Below are experts of layer 9 (counted from 0) of a mixture-of-experts language model. Rows are named gate (a neuron's input weights, with its number), up (a neuron's input weights, with its number), down (a neuron's output weights, with its number) and show model dimensions 192-255. Each number is 128 + 24 x the weight over its row's rms, rounded and kept within 0 to 255.
Before each expert's rows: a language model's description of what the expert responds to. This comes from a sample of Wikipedia text that the model never trained on.

# expert 2
What it handles: Word-initial or middle pieces of longer Latinate words, before endings like -ation, -ing, -ic, such as comp, cont, act, exclus.
gate7 [ 95 158 146 164  91 155 147 145  86 111 162 136 111 110 152 162 148 103 131 109 167 122 165  97 137 121 141 145 130 119 126 137 117 128 135  78 139 129  97 126 146 121 137 116 142 120 156 118  92 140 121  94 109 140 168  75 115 147  80 135 147 141 119  85]
up7 [122 140 119 130 173 129 123 128  95 153 114 129 128 144 128 107 148 121 115 109  96 147 106 111 137 153 138 134 183 161 111 129 130 134 107  67 116 131 126 125 151 129 141 108 151 148 148 172 120 144  94  80 137 127 198 123  76 104 104 103  95 134 172 136]
down7 [ 89 102 135 104 155 119 132 130 126 148 101 135 139 118 108 129 119 129 142 150 133 121 129 108  96  76 133 101 114 152  91 105  93 102 129 155 145 108 107  98 163 108 131 156 133 126 188 103 140 134 122  98 110 110 137 154 151 142 114 104 151 145 130  98]
gate8 [136 123  76  81 154 114 130 117 175 121 125  97 123 165 119 114 112 139 131  96 117 138 154 100 133 120 176 125 149 130 114 134  94 114 127 100 158 120 167  98 168 156 136 113 122 124 154 118 142 112 102 177  84 126 144  81 132 147 140 144  73 121 109 101]
up8 [139 117 152  96 137 197 114 158 143 162 125 134 146 111 138 119 124 164 114 113  94 172 151 121 102 133 166 135  79 131 127 132 144  98  96 142 135 128 142 163 133 146 147 113 145 117 138 100 148 123 149 141 113 160  85 138 198 138 137 125 112 159 103 124]
down8 [172 105 138 120 156 105 135 136 122 149 189 151 150 131 170 127 108 120 153  88 131 175 163 137 104  92 157 107  74 140 166 123 175 124 149 129 162 132 115 153 145 199 117  89 103 144 104 146 134 144 155 134 107 149 141 142 108 145 120 101 134 137 128  97]
gate9 [126  82 144 134 126 128 117 105 157 153 136 143 130 131 164 166 148 111 135 129 143 123 126 144 110 126 114 155 149 101 125  96 119 133 107 143 115 154 157 109 143  89 104 116 132 116 137 124 154 139 116 132 113 146 151 156 112 162 143 179 125 104 122 134]
up9 [119 120 119  97 110 145 131 111 127 129 127 101 133 132  49 127 167 129 118 147 144 125 186 136 162 150 143 136 173 153 144  93 167 125 106 120 120 124 103 145  72 128 162 129 101 123 122  82 150 161 125 116  82  94 185 102 135  90 106 142 120 124 137 159]
down9 [121 102  74 141 119 129 114 147 132 134 101 163 127 147 146  98 143 145  88 153 192 163 144 163 141 107  97 153  97 119 152 121 167 123 145 127 107 141  71 106 150 149 122 112 113 139 110 135 157 111  83 154 140 148 122 132 108 150 120 101 109 102 129  99]
gate10 [203  76 138 146 111  86  95 134 154 110 124 140 170 109 127 116 119 189 136 128 126 131  75 145  94  88 116 129 113 123 110 103 162  96 116 121 154 105 118 135 122 121 145 130 170 121 116 160  63 129 165  89 168 131 145 119 145 108 137 138 144 173 105 125]
up10 [159 121  56 120 177 136 156 137 117 106 107 126 136 133 133 115 174 155 102 140 145 109 163 142 121 161 166 160 166 144 120 134 129 157 135 140 138 105 115 109 149 119 119  99  94 126 155 108 176 114 146 128 136 128 115 139 119 151  91 162 142 143 105 168]
down10 [126 192 126 150 140 129 120 142 129 104 102 154 160 131 155 127 104 160 115 131 143  91 150 105 143 106 172 150 108 114 154  91 123 153 129 161 175 141 139 161 132 170 144 158 159  86 130 134 166 163 140 134 121 101 106 147 151 112 123 129 114 122 131  94]
gate11 [101 110 131 134 122 138  85 139 128 151  97  91 128 111 154 126  53 130 125 179  88 141 151 125 140 114 154 140 137 158 126 101 100 111 149 106 110 149 140  94 151 120 112  91  95 128 136 133 107 166 145 126 115 120 135 123 102  99 139 137 108 135 127 106]
up11 [134 134 153 160  95 120 140 124 146 123 118 114 128 165 113 113 160 146 128 151 105 154 149 156 112  92 140 112 167  94 129 105 122 166 116 116 145  85 128 167 111 157 145 143 124 155 135 105 119 114 146 110 156 140 156 138 108 115 162 132 166 119 141 135]
down11 [120 104 120 149 139  94 120  85 102  80 140  75 116 115 120 115  86 155  85 146 142 110 118 140 121 134 111 161 138 123  85 142 148 128  99 111 127 110  79  80 157 106 119 119 115 110 154 134 126 124 125 125 146 119 127 131 127 125 133 128 101 115 171 129]
gate12 [101 160 151 137 138 127 113 147 113 105 105 123 129  98 152 153 134  93 128 133 153 138 173  80 149 113 136 143 123  96 164 138  92 142  83 162 118 117 167 110 140 159 127 164 108 113 123 130 157 149 124 104 148 112 138 124 110 152 119 140 114 148 124 113]
up12 [131 147 124 163 147 112 133  92 125  92 137  89 150 142 123  99  89 136 167  99 120 129 159 136  96 173 163 108  86 131 123 115 113 139 148 143 180 128 129 124 136 138 118  82 111 125 138 147 119 122 108 156 131 153 146 142 120 129 105 142 126 145 101 132]
down12 [142 141 117  99 120 147 109 114 134 161 122 108 165 128 135 154  79 116 125  96 170 150 135 210 126 164 121 133 152 166  65 131 116  95 113 126 124  92 131 138 111  98 137  86  87 149 118 149 135 122 114 149 133  95 154 100 123 164  91  92 100  85  91 148]
gate13 [117 123 151 111 119 121 136 157 144 150 115 151 133 105 133 173 121 156 113 165 143 133  80 100 158 117 100 113 160 181 100 143 147 128 141 153 132 122 146  90 171 132 128 144  95 140 121 105 132 103 140 134 159 154 113 143 162 139 101 120  77 171 132 154]
up13 [110 131 124 136 167 121 146 182 121  83 144  99 112  99 106 106 116 116 156  94 112 135 115 108 117 124 139 172 114 131 106 142 116 112 102 135 102  77 108 137 156 106 145 118 161 143 138 117 119 155 161 116 176 149 140 128 119 149 120 114  99 124 116 151]
down13 [153 126 106 104 152 137 111 134 145 136 120 147 109 162 161 157 120 118 116 129 145 148 132 114 139  97 117 132 106 129 168 167 108 114 114 114 129  87 155  90 153  99 135 145 124 127 164 152 131 112 163  90 126 145 166 110 140 106 152 149  88 140 122  94]
gate14 [148 142 144 132 109 160 134 161 136 107 131  92  99 161  84  81 117 146 147 118  75 107 114  88 117 143  89 126 161 118 104  88 140 122 134 108 159 136 142 125  94  85 116 131 111 113 125 175  99 115 119 155  78  75 110 132 119  67 145 121  83 121 122 122]
up14 [112 139 131 147 139  99 136 114 143 146 137 127 126 140 159 135 179 100 111 117 101 101 137 159 115 153 142 171 127 139 163 121 127 129 148 114 191 145 134 133 121  94 103 102 113 146 100 142 113 151 108 175 119 171 118 177 110  93 141 121 146 127  73 115]
down14 [138 107 188 159 132 123 137 177 125 146  84 178 144 167 111 144 102 114 126 172 102 144 134 165 151 142 161  79 104 129 142 122 107 135 117 136 152 119  96 150 131  74 138 120 140 159 132 157 148 134 168 132 136 162 140 181 110 127 133 124 109 169  80 132]
gate15 [120 153 126 156 129  87 138 101 148 114 103 149 101 120 116 105 139 122 123 132 138 122 136 162 163 160 116 142 116 135 124 117  90 140  98 156 118 122 132 105 110 158 158 141 127 135 113 139 102 156 135 159 119 123 101  77 142 158 133 125 108  90 134 100]
up15 [108 120 128  90 161 103 130 120 154 120 126 166  74  96 114  99 112 143 137  77  88 111 154 136 135 113  79 124 156 136 124 130  45 156 124 123 137 143 134 170 128 112 165 125 126 144 102 133  90 124 154  97 124 102 131 109 116 147 122  95 130 139 119 130]
down15 [105  85 100 113 129 122 120 138 169 137 134 175 105 133  74 132 119 135 139  85  86 104 147  86 148 102 133 168 100 143 110 159 142 153 115 154 113 164 121 126 132 117 197 124 121 146 119 164 111 119  96 122 126 156 117  94 159 129 130 157 103 108 126 164]
gate16 [137 147  94  51 157 119 163 110 139 143 149 122 107 149 140  84  80 114 143 145 112 126 137 133 156  97 138  99 100 109 113 166 128 169 113 102  91 132 140 108 112 131 136 104 125 121  79 132 102 187 134 126 116 161 109 117 129 101 162 112 151 149 176 133]
up16 [ 97 133 109 113 135 106 117  98  94  75 124  90 151 121 156 130 123  86 126 143 130 147 117 110 126 111 105 154 136 169 101 136 105 117 147 144 129 158 115 110  88 129  94 117 130 141 100 115 124 137 112 110 149  94  97 132 169 169 129 105 105 108 113  95]
down16 [ 90 130 142 101 112 150 141 107 178 121 152 128 132 106 102 111 123 111 174 121 111 162 129 167 129 103 120  98 112 111 130 127 112 127 150 129 146 165  86 142 125 162 129 146 126 153 150 113 149 156 132 128 162 131  80 158 140 123 108 138 129 124 139 125]
gate17 [ 96 105 121 144 124 122 134 175 127  96 141 127 111 130 108 173 121 123 180 122 125 138  88 139 117  76 119 147 129 107 128 125 129 132 156 120 107 124 128 112 154 116 163 130 121 116 135 175 140 111 109 159  98  97 147 153 101 162 145 148 112 130 126 135]
up17 [ 95 147 114 105 103 121 111  97 158 143 170 106 155 111 174 154 133 126 121  98 133 147  87 132 133  88 176 136 125 114 111 106 142 139 158 128  99 154 109 140  83 126 173 144 108 175  87 102 140 127  73 148 103  94 176  93 123 107  97 163 166 118 123 104]
down17 [106 126 127 174 130 118  89 158 106 124 152 146 111 132 104  77  85  92  97  98  87 139 153 138 190 108 109 133 140 113 126 113  69 140 126  72  72 130  77 108 138 129 131 147 129 164 131 155 131 150 106 167 116 137 103 107 138 117 124 155 107 118 146 141]

# expert 18
What it handles: First capitalized piece of a proper name, mostly places, teams and foreign surnames, such as El, San, Har, Cal, Kir.
gate0 [ 88 128 145 104 140 155 130 163 148  85 111 136 139 157 122 103 118 166 133 102 145 132  75 105 119 127 134 121 144 123 153 114 135 100 126 108 104 140  97  90 141  82  82 141 136 131 124 111 140 152 143  79 156  93 122 160 157  83 148  90  99 102  81 164]
up0 [139 101 156 113 125  97 148 163 102  78 106 145 150 147 122 128  96 170 142 121 143 159 123 124  98 140 107 132 108  79  67 118 119 113 135 146 135 137 111 119  90 144 162 132 129 104 116 130 120  98 140 157 112 146 104 130 165 113 145 157 121 114 169 112]
down0 [145 129 153 124 136 157 128 132 122  98 133 127 117 111 119 133  51 171 126  67 167 114 146 141 149 130 127 110 143  91 161 123  60 135 118 121 117 166 128 112 153 151 131 141 101 140 110  65  86 148 117  90 153 139 131 115 147 148  99 148 116 129 100 143]
gate1 [129  86 135 119 175 154 100  89 108 162 111 131 156 153 155 103 143 132 135 144 155 151 115 136 125 113 127 129 146  88 103 118 164 135 141 140 163 105 153 153 147 176 132 105 129  99 133 146 149 126 131 116 133 137 117 124 153  71 112 140 146 120 123 139]
up1 [125 117 151 150 165  93 109 177 130 111 125 123  83 154 125 146  84 172 102  91 110  97 119 139 144 166 104 109 115 132 156 160 146 102 143  95  97  83 128 119 109 109 127 129 159 125  96  94 132 131 156 137 152 123  86 118 125 129 115 123 126 139  85 137]
down1 [181 107 117 119 144 140 139 166 117 126 142 164 162 118 156 130 185 144 124 155 130 108 137  96 128 179 159 129 150 113 186 102 100 151 136 131 140 109 103 125 144 147 152 125 113 112  95 136  87 168 119 170 140 180 143 151 103  76 136 123 149 124 143 129]
gate2 [139 110  94 123  92 147 161 120 136 139 176 122 157 150 108 122  83 104 175 105 162 119 116 135 128 149 132  76 110 159 155 107 130 109 130 126 123 154 174 110 111 140 189  93  72 116 131 120  82 127 112  89  85 110 136 143 146 113 143 143 120 117 176 130]
up2 [102 152 156 134 147 105 145 117 156 125 147 113  92 129 150 165  96 103 119 147 130  79 127 123 142  83 118 117 140 114  99 129  99 125 112 168 164 115 156 122 125 121 136 152 141 149  78 106 150 120 126 131 156 110 107  99 139 121 170 148 164 131 175 151]
down2 [113 139  70 137 165 163 156 145  97 116  94 165 105 143 114 122 199 116 123 109  68 141 130 183  99 160 129 149 196 118 135 154 161 113 153 145 133  88 135 139 132 132 158 166  99 104 142 165 120 115 131 158 117 128 151 133 145 126 120 119 129 119 139 115]
gate3 [138 155  86 129  65  91 153  96 115 115 109 109  87 128 130 140 126  94 123 140 111 121 136 130 102 123 151 154 149 146 124 121 121 142 166 158 146 146 159 107 135 142 137 167 145 150  96 140 148 101 100 128 175 172 119 143 153 112 189 141 108 135 118 161]
up3 [122 115 155 161 156 143 125 146 167 115 122  97 144 188  78 151 156 103 131 129 101 135 126 170 100 124 130 125 134 131  96  84  98 136 173  83 154 132 145 149 121 138 145 156 139 170 120 118 140  87 116 158 135  89  98 150 128 122 117 103 128 133  92  91]
down3 [155  96 127 125 186 166  86 120  94 112 134 112  97 157 145 121 161 117 109  94 104 100 124 130 131 115 155 140  93 117 137 147 132 118 180 126 112 171 148 112 130  95 123 116 107 123 137 121 194  96 106 104  89 145 105 136 116 107 123 120 136  96 130 150]
gate4 [148 134 115 120  64 121 104 118 132 123 115 162 154 140 142 143  93 180 105 123 173 148  66 109 108 123 157 116 145 105 144 108 137 124 129 144 114 147 130 115  88 150 133  96 121 121 176 133 144 121 126 155  79 136 114 148 127 101 149 180 119 171 114 151]
up4 [108 121 124 173 157 144  99 145 155 129 120 163  94 125 134 139 136 134 122 156 143 153 111 158 147 142 157 132 152 125  99 134 159  93 139 108 138 191 106 117 120 167 125 163 107 107 162 141 178  86 142 182 129 144 139 153 151 156 120  97 138 113 142 111]
down4 [129 103 162 163 181  99 112 120 149 123 129 112 104 149 139 109 108  93 112 111 129 121 150 157 141 175 145 132 133 159 123 156 146 125 138 133  97 105 129  87 122 123 105 136  84 115 127 162 109  74 171 143  86 136 117 132 146 152 104  95 139 171 126 123]
gate5 [143 113 122 118 141 156  92 131  94 132 133 112 125 109 171 161 112 170 128 154 109 160 112 108 109 112 107 128 102 118 122 131 116  87 120 152 119 150 156 141 132 103 153 107 166 137  96 115 128 148 140 118 160  86 123  96 164 141 135 112  95 159  97 115]
up5 [118 157 126 141 128 124 133 159 128 139 146  91 116 163 110 110 138 166 157 129 130 148 202 129 151 104 160 154 150 119 106  91 151 121 115 135 156 121 128 133 160 123  99 138  72 117 105 130 160 198 148 126 143 117  81 133 139 136 150  68 132 132 114 150]
down5 [147 131  85 167 119 109 127 115 113 113 151 127 109 160 111 117 150 165 134 152 151 130 110 153 178 132 121  66 124 173 119 111 155 118 108 139 128 112 117 128 130 120 109  59 130 108  70 120 157 132 177 160 175 137 112 137 170 157 124 133 115 135  91  82]
gate6 [161 139 100 140 121 167 106 138 160 134  92  88 161 158 177 142 135 109 163 134 136 116  99 126 158 133 107  74 116 116 159 123  89 152 148 158 148 164 126 169 109 144 132 123 142 134  85  85 111 101 142 124 118 102 148 132 152 138 167 147 134 131  94 122]
up6 [104 168 129  95 121 112 106  74 145 153 133 107 105 132 118 166 101 160 100 141 133 111 125 114 143 128 141 135  87 172 188 115 117 144  91 126 154 105 126 151 129 131 136  79 102 187 117 139  82 178 110 115 142  83 105 142 101 151 111 149 132 154  99 126]
down6 [101 122 153 131  98 127 148 113 136 150 116  97 118  89 139 140 155 122 156 114 161 117 130 109 170 143 100 145 106  94 151 136 175 135 191 151 152 140 127 101 114 161 123 111 155  95 116 112 116 127 134 139 109 124 130 171 144 112 107 150  84 144  78 137]
gate7 [165 155 163 132 112 126 125 110 182 151 143 126 158 102 147 100 119 140  84  99 122 122 153 110 127 150  88 119 132 135 160 127 104  81 123 107 131 123 127 107 122 103 127 142 160 107 126 158 173 121 158 129 101 133  90 103 135 144 120 140 122 128 141 130]
up7 [142  97 126 131 111 138 121 125 169 147 106 171 130 181 126 149 117 165 153  98  95  98 111 142 150 144 171 184 132 150 132 161 126 142 126 150 125 122 164 152 132 110 123 133  81 119 108 147 156 121 121  99  90 151 125 137 147  90 155 147 154 153 120 155]
down7 [202 104 130 104 102  90 133  92 132 106  97 140 129 107 140 133 133 130 115  97 119  76 147 108 118 128 112 156 120 134 147 131 163 122 145 109 145 102 134 166 177 115 151 153 124 123 129 149 125 140 152 138 125 151 115 126 144 145 100 128 123 180 125 144]
gate8 [146 107 101 139 142 109  78 179 152 122  95 117 130 133 119 147 116 187 132 121  99 103 114 110 150 128 143 108 121 125  95 138 151 147 100 121 144 146 129 104 118 149  95 126  89 129 152 108 110  99  99 150 152 167 134  83 115 114  99  99  96 119 103 159]
up8 [151 111 119 129 133 106 148 126 139 165 124 137 130 157 121 176 159 119 101 174 107 159 125 159 117 129 103 118 127 134 113 108 131 129 134 130 154 139 129  78 159 118 152 111 104 136 133 159 124 106 107 135 145  99 109  79 116 135 128 146 133 148 123  89]
down8 [125  84 110 120 143 165 116 100 120 108 147 130 166  98 158 147 131 100 130  89 101 145 150  96 140 111 147 140 169 122 137 129 144 123 105 130 130 171 127 130 154  91 135 106 115 131 137  98 135  87  98 156 159 109 147 125 142  87 146  92 146 113 155 136]
gate9 [175  85 132 125 158 140 113 155 123 113  97 110 168 178 127 129 157 116 126 146 105 135 142 127 103  91 154 160 140 126 143 151 130 187 137 116 136 112 126 131 139 121 170 130 172 130 145 131  72 129 131 136 129 153 138 121 156 146 148  76  82 134 137 138]
up9 [133 126 111 149 124 123 126 134 167 120 142 123  71 135 138 145 125 148 123 123 105 119 104 147  95 161 117 119 105 101 100 171 129 159 131 141 128 133 156 185  99 137 125 139 153 111  86  94 114 144 103 156 131 120 145 166 124 144  80 159 213 109 138 157]
down9 [121 119 156  78  79  72 124 176 107 124 129  99 134 127 105  85 119 108  93 117 137 150 159 154 148 103  92 140 127 113 116 169 137 142 125 153 150 131 104 133 111 106 125 125 147 125 140  59 101  84 114 105 112 128 134  71 123 122 108 146 122 161 160 152]
gate10 [117 124 123  86 149 128 133 132 180 113  95 124 109 170 143 100  76 128 173 141 105 129 160  97 122 140 110 161 147 145  91  90  82 110 111 131 151 114 109 111  96 161 100 116 165 143 113 107 124 102 103 165 102 112 143  72 135  93  96 136 188  91 133 185]
up10 [127 134 111 147 127 131 114 125 116 198  92 120 186 124 107 158 125 161 124 126 140 139 143 132 102 122 143 125 153 108 105 115 133 137  91 112 110 101 172 137 159 122 142  92  71  79 124 114 140 162  85 158 141 128 122 175 148 127  87 107 146 127 112 102]
down10 [ 91 129 124 172 137 101 162 127 121  91 111 114 109 138 177 102 143 170 110 108 144  86  84 138 103  68 128 193 123 100 105 128 151 118 143  73 162 135 129 139 166 139 128 142 128 174 158 134 112 148 142 113 125 117 130 138 136 126 109 129 115 168 125  92]

# expert 29
What it handles: First pieces of capitalized names or words split into several tokens, such as Beat-rice, Chall-enges, Rob-ins, Mad, Bal.
gate0 [184 115 132 153 103 139 127 126 155 111 101  83 118 150 164 161  92 137 151 105  83 117 131 126  89 148 115 139 108 159  96 123 143 132 123 117 111 135 161 114  71 123 144 171 126 130 103 103 158  87 117 149 143 139 153 127 113 151  67 130  98 113 139 119]
up0 [112 127 105 170 108  95 130 152 119 132 147 131 112 130 100 105 171 170 116 156 159 127 111 147 125 153  92 148 155  61  84 152 155 121 128 121 128 170 115 124 143  91 118 110 165  92 145 148 149 121 159 114 101 145 148 137 131  83 133  97 110 112  98 148]
down0 [ 97 106  73 163 153  99  83 146  83 101 148 127 163 130  79 107 135 152 154  97 101 144 112 146  57 108 135 199 154 118 108 130 144 104 150 130 116 112  86 131  90 113 108 133 135 148  99 117 137 145 101 118 144 124 113 153 117 134 128 125  88 111 179 144]
gate1 [126 103 104 150 132 168 101 116 102 121 166 132 106 136 140 132 150 104 106 124  93 118 159 157 127 162 105 112 115 142 155 112 109 104 157 128  87 127 151 135 133 136 155 108 112 141 129 135 119 136 123  94 167 134 107 157 120 170 142  96 156 164 157  92]
up1 [124  93 134 144 102 144  87 107 130 108 119 156 108 105 121 106  65  87 163 133 111 114 132 136 137 109 130 135 122 134 145 129  95 124 118 130 107 126  98 109 127  91 107 164 112 113 173 142 134 135 146 140 152 148 140 114 138 104 174 112 110  87  83  98]
down1 [136 148 153  73 125 102 106 119  81 106 129 167 110 132 117 115 112 110  85 115  99  79  89 152 128 132  92  99 160 144 106 156 128 113  67 113 133 130 134  91 100  91 132  80 154 106 123 128 147 179 161 134 126  81 104 126 146 124 120  91 140 146 102 100]
gate2 [147 179 107 121 104 155 162  88  82 146 104 154 112 121 134 156 107 151 126 175 104 114 111 123  99  96 115  67 153 143  98 127 125 136 163 138 110 182 164 126 138 122 125 128 129 104 119 125 115 160 103 122 117 144  84 120 112 159 135 147 153  93 100 153]
up2 [156 124 100 134  76 126 140 123 126 113 138  55 125 134 146 146 125 114 155 130 139 101 115 172  96 121 101 151 142 108 124  94 160 171 110 150  91 134 142  98 108 119 133 110 100 152 132 134 120 175 126 157 122 132 105 120 107  80 134 136 116 157 117 135]
down2 [ 81 159 116 184 113 114 113 167 141 123 169 119 117 146  92 119 129 172 105 121 142 164 188 135 159  80 119 163  83  94 109 100 103 163 146 132  87  86 107 122 154  91 121 130  99 144 141 150 149 155 145 151 128 119 101 152 150 143 156 189 134  83 122 135]
gate3 [143 121 158 139 162 157 118 103 151 138 126 107 146  95 146 125 151 119 101 138 107 107 115 167 127  59 132 157 118  98 151 131  86 153 101 140  91 153 112 106  90 129 133 118 132 102 139 130 132 116 145 125 139 158 191 106 148 182 149 103 149 118 119 125]
up3 [167 125 147 145 120 100 123 151 110 154 158 116 103 115 122 108 141 128 150 154 116 142 138 135 166 147 144 122 141 110  95 121 139  78 130 115  80 158 100 124 146 154 140 120 106 134 161  95 133 122  97 142  85 136 129 144 150 123 157 142 114  74 111 129]
down3 [117 140 130 122 126 148 101 103 136  81  74 122 106 135 149 104 121 127  96 127 159 120 128 136 127 144 133 141 131 121 146 163 139 169  96 146 129 127 122 156 107 124 141 114 116 175 164  68 125 165 153 135 118 133 110  94 141 142 175 162  97 132 167 131]
gate4 [162 135  80 125 125 123 144 142 100 146 159 136 149 119 129 161  98 108 124 124 130  89 134  69 138 140 120  96 124  98 110 108 102 134 138 132 109 163 116 155 117 153 160 134 136 147 110 117 165 170 123 145  90 128 126 113 157 151 139 110 170 113 133 139]
up4 [119 152 109 128 122  84 143 115 119 117 106 142 110 166 104 116 137 120 163 107 137 144 126 122 149 104 112 121 104 136  95 119 134 104  98 127 146 118  73 129 110  95 168 127 117 147 157  93 145 131 161 145 163 145 122 112 165 111 100 124 108 141 102 148]
down4 [149 105 126 158 163 136 117 164 151  86 151  92  96  93 154 130 135 113 112 126 146 141 147 110  98 101 145 132 131 163 167 133 135  90 132 137 113 142 118 138 118 155 108 108 162 164 140 101 127  86 115  93 145  99 110 131 156 134 120 151 102 125 176 110]
gate5 [144 141 137  79  84 137 136 164 109 131 133 182 127 149 124 104 108 166 143 154 139 152 100 149 108 120 154 123 149 136  73 142  80 123 132 134 109 107 118 128 169 128 116  73 111 115 139 148 138 163 157 156 101 122 111 166 126 136 141 126  94  93 159 140]
up5 [157 126 104 141 122 145  56 125 128 169 122 115 169 147  95  94 113 108 112 152 163 131 105 134 112 122 162 117 152 156 114 127 135 107 136 133  54 157 153 119  98 116 135 106 132 108 162 137 133 165 129 139 126 118 127 123 132 163 124 143 146 119 161 147]
down5 [ 95 155 127 125 139 156 137 122 125 142 125 154 129 180 117 136 118  96 121 109 159 118  98 153 169 101 134 142 143 126 125  99  93 149 100 133  78 127 112 140 148 146 154 134 111  93 142 133 101 122 130 126 103 143 105 120 101 173  99 116  87 152 137 183]
gate6 [144 175 138 131 145 118 155 126 128 127 154 104 146 110 119 127  74 163 129 126 105 137 127 112 157 176 130 116 117 128 125  96 136  93  99 102 131 111  77 145 149 126 148 173 100 132 163 137 132 121  83 131 143 150 157 141 151 122 121 140 134 152 119  93]
up6 [175  87 147 197 137 114 149 152 134 148 140 127 159 174 170 125 143 129 130 129 104 126 179 120 132 127 116 104 143 156 156 133 119 124 130 109 139 110  99 100 127 156 138 109 143 123 106  92 151 129 137  76 139 128 103  97  99 105  95 111  47  88 103 134]
down6 [138 151 131 114 108 132 126 179 119 148 172 127 116 185 118 111  76 111 177 133 145 129 138 124 140 145 105 127 125 139 113 141 130 137 105 115 180  89 102 119 140  86 128 140 134 158 116 138 118  94 134 128 130 156 167 132 137 168 114 147 103 103 127 151]
gate7 [117  81 105 120 126 163 124 114 138 105 135 171 108 131 115  99 161 105 143 149 153 130 100 128 105 127  83  95 110 112 128 176 208 129  96 139 115 119  91 148 101 154 103 156 178 125 126 133 123 131 137 145 141 121 173 162 148 123 126 166 109 107 159 125]
up7 [132  65 155 142 130 144 113 132 145 117 158 102 185 172 123 168 126 155 143 151 143 126 136 121 164 137 157 131 113 114 145 134 119 137 126 127 127 173 135 142 161 135 146 148 173 133  73 170 133 120 148 115 137 198 123 125 142 157 128 131 149 114 102  93]
down7 [150 118 144 146 110 136 138 154  81 101 188 136 147 136 146 157 126 150 114 118 146 140 115 145 120 140 127  99  90 107 166 150 148 129 119 140 108 118 132  88 122  90 120 104 147 135 167 137  99  99  82 123 135  96 152 157 107 109 157 132 111 128  98 107]
gate8 [100 115  95  84  97 136 121 141 118 104 154 133  85 134 133 104 135 100 102 162 151 133 129  86 123 100  95 102 140  75 124 117 113 161 142 138 106 118  98 132 115 102 150 119 136  93 121 123 158  87 138 156  86  90 157  99 115 112 184 142 123  90 136 121]
up8 [159 122 171 142 118  96 139 142 133 148 102 150 109  85 155 130 137 130 149 125 122 162 118 146 119 140 153 127 116 131  97  91  94 125  98 156 124 111  80 134 105 130 169 136 122 136 131 135 119 155 128 131 125  79 135  83 137 136 140 123 131 132 107 121]
down8 [ 89 114 131  83 149 108 123 115 134 184 156 116 140  84 113 139  93 120 117 110 127 127 104 182 156 155 132 166  96 115 139 112 119 103 124 153 107 154 116 124 126 104 138 124 104  98 124 122 136 155  69 143 144 116 110 148 112 132 189 100 112 123 151 108]
gate9 [105  44 127 100  65 166 100 113 154 116 114 107 138 104 109 161 180  82 127 145 100  92 132 119  92 169  78 154 110  87  73 131 142 136 112  98 118 120 143 142 163 112 122 152 131 141 101  92 144  63  99  95 144 129 101 143 133 141 159 128 146 125 147  91]
up9 [ 82 155 164 168 129 138 152 110 128 130  83 132  98 154 113 140 160 103 112  97 136 163 130 149 116  93 142 121 124 165 129 145 137  83 181 128 127 110 103 153 115 135 103 148 136 107 145 112 143 144  83 122 139 158 137 100 121 141 141 171 129 191 142 140]
down9 [160 109 123 121 143 163 137 112 105 142  94 149 106 106 107 166 144 148 135 106 137 143  70 102 127 124 141 143 124 126 120 107 110 145 141 167 161  92 124  90 135 161 130 112 139 132 161 124 130 110 141 134 132 149 123 134 179 119 136 105 128 126  78 113]
gate10 [188 170 122 120 120 123 142 147 120 130 102 114 150 142 100  97 148 111 141 113 154 146 117 109 115 133 117 113 193 118  98 128  87 104 149 153 131 137 119 164 115 149 109 155 111 118 176 129 130 112 145  85  88  70 181 146 124 129 125 137 122 137 148 130]
up10 [154 129 142 119 124 118 145 122 133 138 124 127 106 134 166 101  79 121 119 157 150  92  62  82 125 138 130 148 108 133 113 127 110 113 163  87 106 172 130 114  91 156 139 138 128 144 119 142  89 141 130 136 153 158  80 119 151 101 145 155 149 110 149 107]
down10 [122  95 129  76 123 127 167 144 177 118 112 151 118 138 122 107 108 146 128 123 168 111  75 134  96 122 163 131 107 159 158 135 145 116 107 144 108 136 124 121 139 142  82 143 120  98 121 151 101 131 127 139 136  96 116 170 139 137 112 163 111 112 117 140]